Experts of a small language model: 9701 steps.
Below are experts of layer 3 (counted from 0) of a mixture-of-experts language model. Rows are named router (the router's row for the expert), down (a neuron's output weights, with its number) and show model dimensions 0-159. Each number is 500 + 50 x the weight over its row's rms, rounded and kept within 0 to 999. Numbers have three digits each.
After each expert's rows: "raises" lists some tokens whose logits its average output raises strongly, later layers aside. This comes from a sample of Wikipedia text that the model never trained on.

# expert 8
router:422535512491538585546469493468478564516444504505556463522478521492452474432473445526581460534464597465502482539562625587467501514547564532526430482496541515510592498519426503443542563490503553410528528450585500412452533374477542490407477489506442582627525410506498455447558470483520432457523521533469427559531545402481469493477525529458453390501407502512466521541394510460479473424463439447619410517432446485574547482491492453520563461510458481491483585516490532526514533461483422
down0:492481524496487555546512431493432530464510512441519413501476493439493519415460456439398552519463478544499471506468505580483547432532499522507467606470524579485505490521486447522467443545510483462518576432427534567545524489522495617492557477471545500503507493484499476461467490456478359457489477424560510471453535487495562474451472551453490492513470501493443575423438497628351493392500502582376398440556483435509528453612528454436508498490481515623451575479432551468577500409481472
down1:475479515448581529343480515391429537486487581491512490544488465414477501480459452486461455478496541449457569490463575528475412489462449536481501488426439403499453504536475466478578553524483529470499533518585588460433463511473387519555547444611521540434519418473559412484487532458514481380598505589520539497529502484517453509463501491528540471494434500422433508448490492546520489524501462510572550463631416511458455505574413543510544524509572527542564508427514571410416471518477540
down2:530426429367532514506623546479546543470513428548502530477453568512474442520444589510592522485481500466518491472506487437426536425557439512522515476539584535517403474436481469512395466550526504531585525492524489542526473490545450477344538520577508395470420531465445539463503507528446466460445497577525515553578425528415544548481498463446480528442499607522584530499441579545519473506467487506536600554483449435612489557422507526416533542504517475502521560549473519492506577536549450
raises: "es", "ic", "y", "ing"

# expert 16
router:554413505461577468525513560513503573413449555623503509474551504540462616496514494551499493487576548432415565528618491475486474538458554506462484510532593477477507550511477458560568547508482474570461470533583482490522527487466529426460443499510541560523509471497497435479614430587454510454470426507464429466522490534425462530519573510488479393453398434487404554596468420443441501445426449465510498578567443480447507509479473552545461462471556430476538527541610569494479583529488451
down0:454504550589498502471534533526521442551479528515503492476497510468507508321483393563495526553538483507575492531540502502440480577538512566503435580458487440449393476506573545601551444510497516523515477537449558490509527370517563420433506467524530430476459440486605403417497612449448512449559561433507445518558550486564483463434564479556596516496510442532492511490425458525510443619465513418526428504453491391515493431481499527523536539547494494492471473511408467499527573460537486
down1:488432595557516568517493472439451482494494433467441425566473472435410465473474419412446494492495525510502445556518510518485484487494506485528461417535491514532482505511474507501475452519606538411477457509468436443463643529491540567423523461615483462507584470470527528515537471546504460399502521613470484401479560557446553423490561536524612470519462572523510551521457506407520412452534468512526492533524520465421514457521571404486478501400476421571464494531561469569439375444486554
down2:550429471475520503450556438478458549545558474623471490481493505486532463445591502509500502608438496523587479521451535551463538480494496458413599569496524503405571507494486365526508487487413412489517497438557570545497518450558540529544469489418507596494518444470530591552540533583459440447495459581468475443545652564582492513431517491476529516518524409477472581545523577521526468517503515501469448435474581453529483585459548471495553500514423442479543587407529473492537554470445482
raises: "y", "i", "u"

# expert 15
router:491486542520576582515477597520549500482524452623592507484523489483441559469429514591502536520487464489514494484560566462393513527482510557460454417578514473507424572521474406463456537517425537461462648508487480491556532472458514458491419470590549436578472449462530590454592460546451438505506407506551471491597575471520423510488507508541496476467434540536465479500460504510467510460433430591528476537473545498605517582553485489511556418496510470621411552571545505542488549502540479
down0:479492496431453557463481436479536467569494530555573516516452569471564548508468475491426431442506497485551401411523470463484510504559590481485531449531455485586502559614495550494459544456560468436526457486629418524486488522458535551498469521434433541608508597465469440517512549474475500580539476473541503481490548424447471528492412558594420325445520537527526486612465489523493486501497509516499555615473512491576442529520502588507518473425534526462479596485530533408476521569446492
down1:540574516571484539497549542529493525566626504495531504507418488479537562504527458428511455528470529477442442491529445444426488367496444651563527476468577391466430425542514445519453429476509477536478433355477546525449452501500484444527482463570565487449474570548553596482538531455402508580540465449521465455546458537576499456474465533478523416507486469615592467502503507501555491488477458425522509552509506481490538518570450556452481418477506563438464566499543575524508532465513408
down2:489489496513454540474570487484545591562497479481533476457545542514604579475604536572506500626472460522502556467489529523521448560569471519499488555502562493542487426563516474419520521453544581538527509465503607461494519555571613564536531446588535552497397468455466553483452556377489523495552594555498545497401600439461399442484504478500518546514396474509443472470522524498522583382417503478483455553535492556536511443525591487511499545479545558582565480476522483537540483529541424
raises: "che", "v", "c", "d", "f", "re"

# expert 2
router:436491485417538525484445526464495506505478517516600530488535551513437589517522514551549518462527499510494608523548465567495565420580541569503478547536560473488473525479454413390560548537549554479403537515516501464474578427348598489456428508536478456514518455551413565419452464515533389487517390520582374491444583476445442525521495504469530438502460373526515455541490522472460511440506498513617531527461485470479454525496529529592456418498560512478501552538538515541489564505543506
down0:539462475500551521468490533431499568542495542534578482551499446487466513502510440516465479464381618487484470445491485563574568493450563516454435451519486518470443393484544554501457517448543490540538529461525471461484385555537341521501536483555528490440500586535488548534496593489513465518533576521456503541506507538430403452469563462546464614567519533433540591486617432568485611492478504462451494487595460495425545487484529521551461389556401531455528469539501553582490460489533530
down1:509498511514547482519543505513525536469446436503417480536513473591462522669496399472447559509451560593469496557497516489536581552526570471534523477534551490472512544545525554500532488532375548500492483498487568602518514565508467527538411433572511506420508414489506477481474602470495422582538450517426383534532532432539495477396569550530545463512542575533549536434480421507417489579564627559420462476539571526475545551475422519555517537483430492548530509431529513505473496556506510
down2:543544427495455475551622401414464463531473513498508497452445444506415491510443489423503515497525563452588490494523535532492446527476531539551410566505548543535471382557487541430521458504560461404522438528511468610531498465524456489546466461385483485481479564526484435472551474500560491490506508518528561496502517459548573458419566540496503490525481455495573584414513489632534503442431569537457461383430567546498475528564517500482494466460454563648490547395519482570480483422490541
raises: "===", "-", "=="

# expert 19
router:497343497465524602532505569490523496476495494533514543385491488515487578473425531528515485473613450441505553538461444472474575488647467522527535525516501525499460581465486513514466501541545534456496559600449451414510419460461475442479479499526446558538569442448485548358518510452472437483487452516492458481482520451442519505428500510498517474460453519496543594561433480480444506399386427536458439499516550383593495523418511471536495539458593471423513482485504538560493529530504613
down0:461383465604519506492502520508534510544432484371531482540555483565481495467469519496490539483482454408452512434485537553477470461470500481480491403544540450425426462503470499424477561605515477498517577454433547556530467521479545480464600464499556518596505575567515586509516552540547564500563449563603534540501537491509508410473554522531458449423560457478479521475489556602496406530490555532538501477481501478502590465564409464373505417465562488501582595461416549536568427473511518
down1:556427479576483517510473486500466501419591491495473586565570456475372518558495447551490441414540540498502494475445443406514609470497593548601529492520507544628440530513443511537543451422561485520476456394454477564576495529548427480516526500504530486441439402484490566482473556508441442595456468476563422456398500504391488471588511500549519528439455505537544514496509510535484458519502548585520552471497464569545534460503382578482494528542455442404475547464555493511513478544532488
down2:556441578434482419522487524546506564509426522420432448383537506575527507476510434546541559540494529509508527546527477485595435458507529520558584492518489550518498422474393503438554502572439530466439529563482558550490456450471495529527518454411520500506496467502362535478504407575389577620434511509561480471449485556469516451454505492547521537474499517502496400519555476426483537452457534466576521467402531586430504462495412413506460469419460476503451524499550481445499440442417577
raises: "in", "ut", "up"

# expert 14
router:481464501450451586474474570448600582365517593496528426453404452523476507548492538482549512503526539488477481422511480545488519465582550545552464545580554533412433534502452537505465587511451637549492552484495452513572474477485546515497485474574533534526444479548514470494565432438450461497552447549565459618528472526525465462399502524490469434408470484503519406579407529390478467513492480482517492584502483474553531467434507493575442381460488427507485556538590501457488560483457482
down0:528563500458432487487509485529518439536409467503569544592519498622398570490437539588589621509571544511504433493622465569419387535547466601478467430512523451545513577461496468550463478461534527550454483481434555510479501476567565518451564440496429551618519426541465458430457389506504462521516474556489515443537539481568559539586477524518508532476550465467485539470483504555544568546473475534417470542498556557509486472454539449504423465537481520544459521527454538546474554597536524
down1:503409478477526430475526547500496481498539557456494544426408459551471454617522450483490446448492480604562514488475487487495459460453489568458529465487501506480585535496548526487487461494524480463492447476446526530490517356603546496529452491517566495503538440503437493477484572540482431519512544509464508531424534399577397581511532433579500439447486499480562536523507480501510414614479521450418459495514439427542528420530596520543459560544493471397454461482508547444522696598480484
down2:524560531495502475589548543478356444542417407501577501457485478499499563497560629435425444401464441429578464515469510487494486490425571481462527599468559533433416463506551434536488541591539540500509504493498465465564505536643572504456510470541470514522540498510467461555594415537518454515439569479531521558568532497496514562504475477545475450442453395506552516438478523574431551495570529518482518492517489513541465394436468533429419546535520471508455547558539518558473471440421485
raises: " of", ".", "s"

# expert 22
router:372439537490550512558502441530526517461555590535493487486509435487490572405515575491509564499486507430422529515474492576401616535558602541577463486546546462430537579502473437458474506547454525573505667510591468438487549503399513468468514539508463498566577452523487455470572414438463485480571464533522496505471549484452485487399481509478536445532483535526446456532478441483430441461438489504520410535498509490622452575438451548495514478535511494561525567520593517548517467445512558
down0:554456506552477470418465524568497549475494415505508506513477416483463450577577551486444583388535504533414542400397515473444450568498461399603435501492573516515508505496483508488492443481504512527565467484489488553556443512504506499447539570426436500484462528507524610407492483455487555499530553432464430469425407631363475515487527446515494516510506476510428547437621518589491502522430471456539490489477551450572461512523382497441549483461495524521557480425444517442494562542474478
down1:466514515481434491512558499498597433468434452548527491476610555572587500431476575452505515512528511519489381554497474516435468493436485500559458544585551519488446484554458495464506433541565622561437517456532558566422488491540504455396518434510439464580484468476555532487510465550613433454511636505507538504457495559448465435474387488562500488458450478476479521584458495498503479525558481497592496535429511502546465511500513551454424480532510529511609446581537481572406431391511481
down2:555469559559460549488411542524542489530486590506534556442598515514491456463475474498510520458459510475446413483592466461422473493538506497458481508545453548437495552551451529486515561517525497494385543566445557569526540562520579512582576435410539524439568411504577472468467430432520536450523430533527490411597549478583520421584461467469452449508515510535483487518485439535588399441426568597474541514549505479508554515437541481460417572495561558530493508501426535465438422554539581
raises: "ri", "am", "r"

# expert 7
router:441512461503472592496508481547508607479510513515578495462581549548481486531507511528501499457524457471450473487492445519511470544481508487489476470548573523404496586491425425512448563507490592513543509565522512433509483458484501517478525507502463495615547436494521529423626429465408411469577401536587404558473590483492449485466529591481489507344519432519577523555417485449486512466536470530584521574380491495514611487499524496513501471442498488609486551567540522442457578487559458
down0:439603519419490554562500516569419493564538549503495599407550417451441494511493563539509460494507379459443593470622529500479564515549490522498533562527546466548512450454487451565531422513495501498577447496473532525515437446522446539485547582496500502454432445396520458505509494504596566471438551554515559432443395454445474442425503426454542453530491564440574551500502528490497404561571501449444486562519594511491443468548386560542543550500480443531515536489490447496566483509482550
down1:523594602521559515400445574529579395439530473492451464524449500517530500551539461446488407587517430483523534465470543542597542560480501532485551408518523468528479479610595484463546574452542588423540442484503475492399469525472468503462606526613481443478446508515462512545473513576524507535512445423500607568518451455554508566513569483533488426528398489592551509534506497491532588522440520502452538588454510575508525497527519380509450476509550500486441526507522472499586471514468463
down2:460511474547458514426508422549635490574443498501514514463433468493495514513441554584534440420482447512476528451596546387506451541528473554463591429458445563519526475550489489522571526489587542534448494447612472566522496460474488551523517544517431514492470469485508497535562449547547464461517433495505558414520486480581522494470507464576598522467497507482428496511562554396479489522436562568492460526556502529543403490483475414403536596583478459552555437599573492524418474456453598
raises: "7", "6", "4", "8", "2", "5"

# expert 21
router:433452593480516545551443593515566469516553573454541379503545483494436509546450534536546490461644419419365536383537541533441470469474528502462504538511486483460487568512509524387586551529390481513577568473513499462529483465450568444474525564584545580577531489462527530501514465542481510472601517530540455515512564482376478545455533520519518455429476527507484491507519492453468512470474501461428386520518468472490481489502478493519523426523512450483469560605559533471485621458472565
down0:469501524479563495469554445483462496567405444625527489505466568442502478490530481541476484488530468505493552444471513415628511503474558529530441489553429488523418492470522498550634550533599506479650498489552533439427511498437394465424506490450498511502563445495501524583555499533485487480504486403470429553470513486546578514485511548344421534488490514433421518435513511527474485499479575432588453432521512604499492498452550454499598521444458427507468454439514484476566439572486520
down1:497538538487465560501462535546610574448429490522598519475519433470447502581543411452529520567425510491528544584526486557457479518524553552488501548504600481442482478560461480424426472457542543571543570476577537546504437436532460490425487432402517584509507480526459522397428429487514449467518467513563451523455620550531522496484492606430652451468509470566510519504449530466516521484550467516552512522457552478518450454502468533474395545515576513558544596526587460576497481576452524
down2:429540555482592552505433490513601532456463494539428519537570542533481505557443454570522361513412532463464478550448538455461483465558544477488501479566596447469550505567407511534430522516538508447499440535528559453380493406502558424467500580452464456512519447582530465441399466472539501588548525509517474474479486501487546470520510437512442579438464494481479538525518538507315438447450522458512451496402555509545512546529519514521441553500496444520378525436515498555481468532432455
raises: "et", "ett", "i", "es"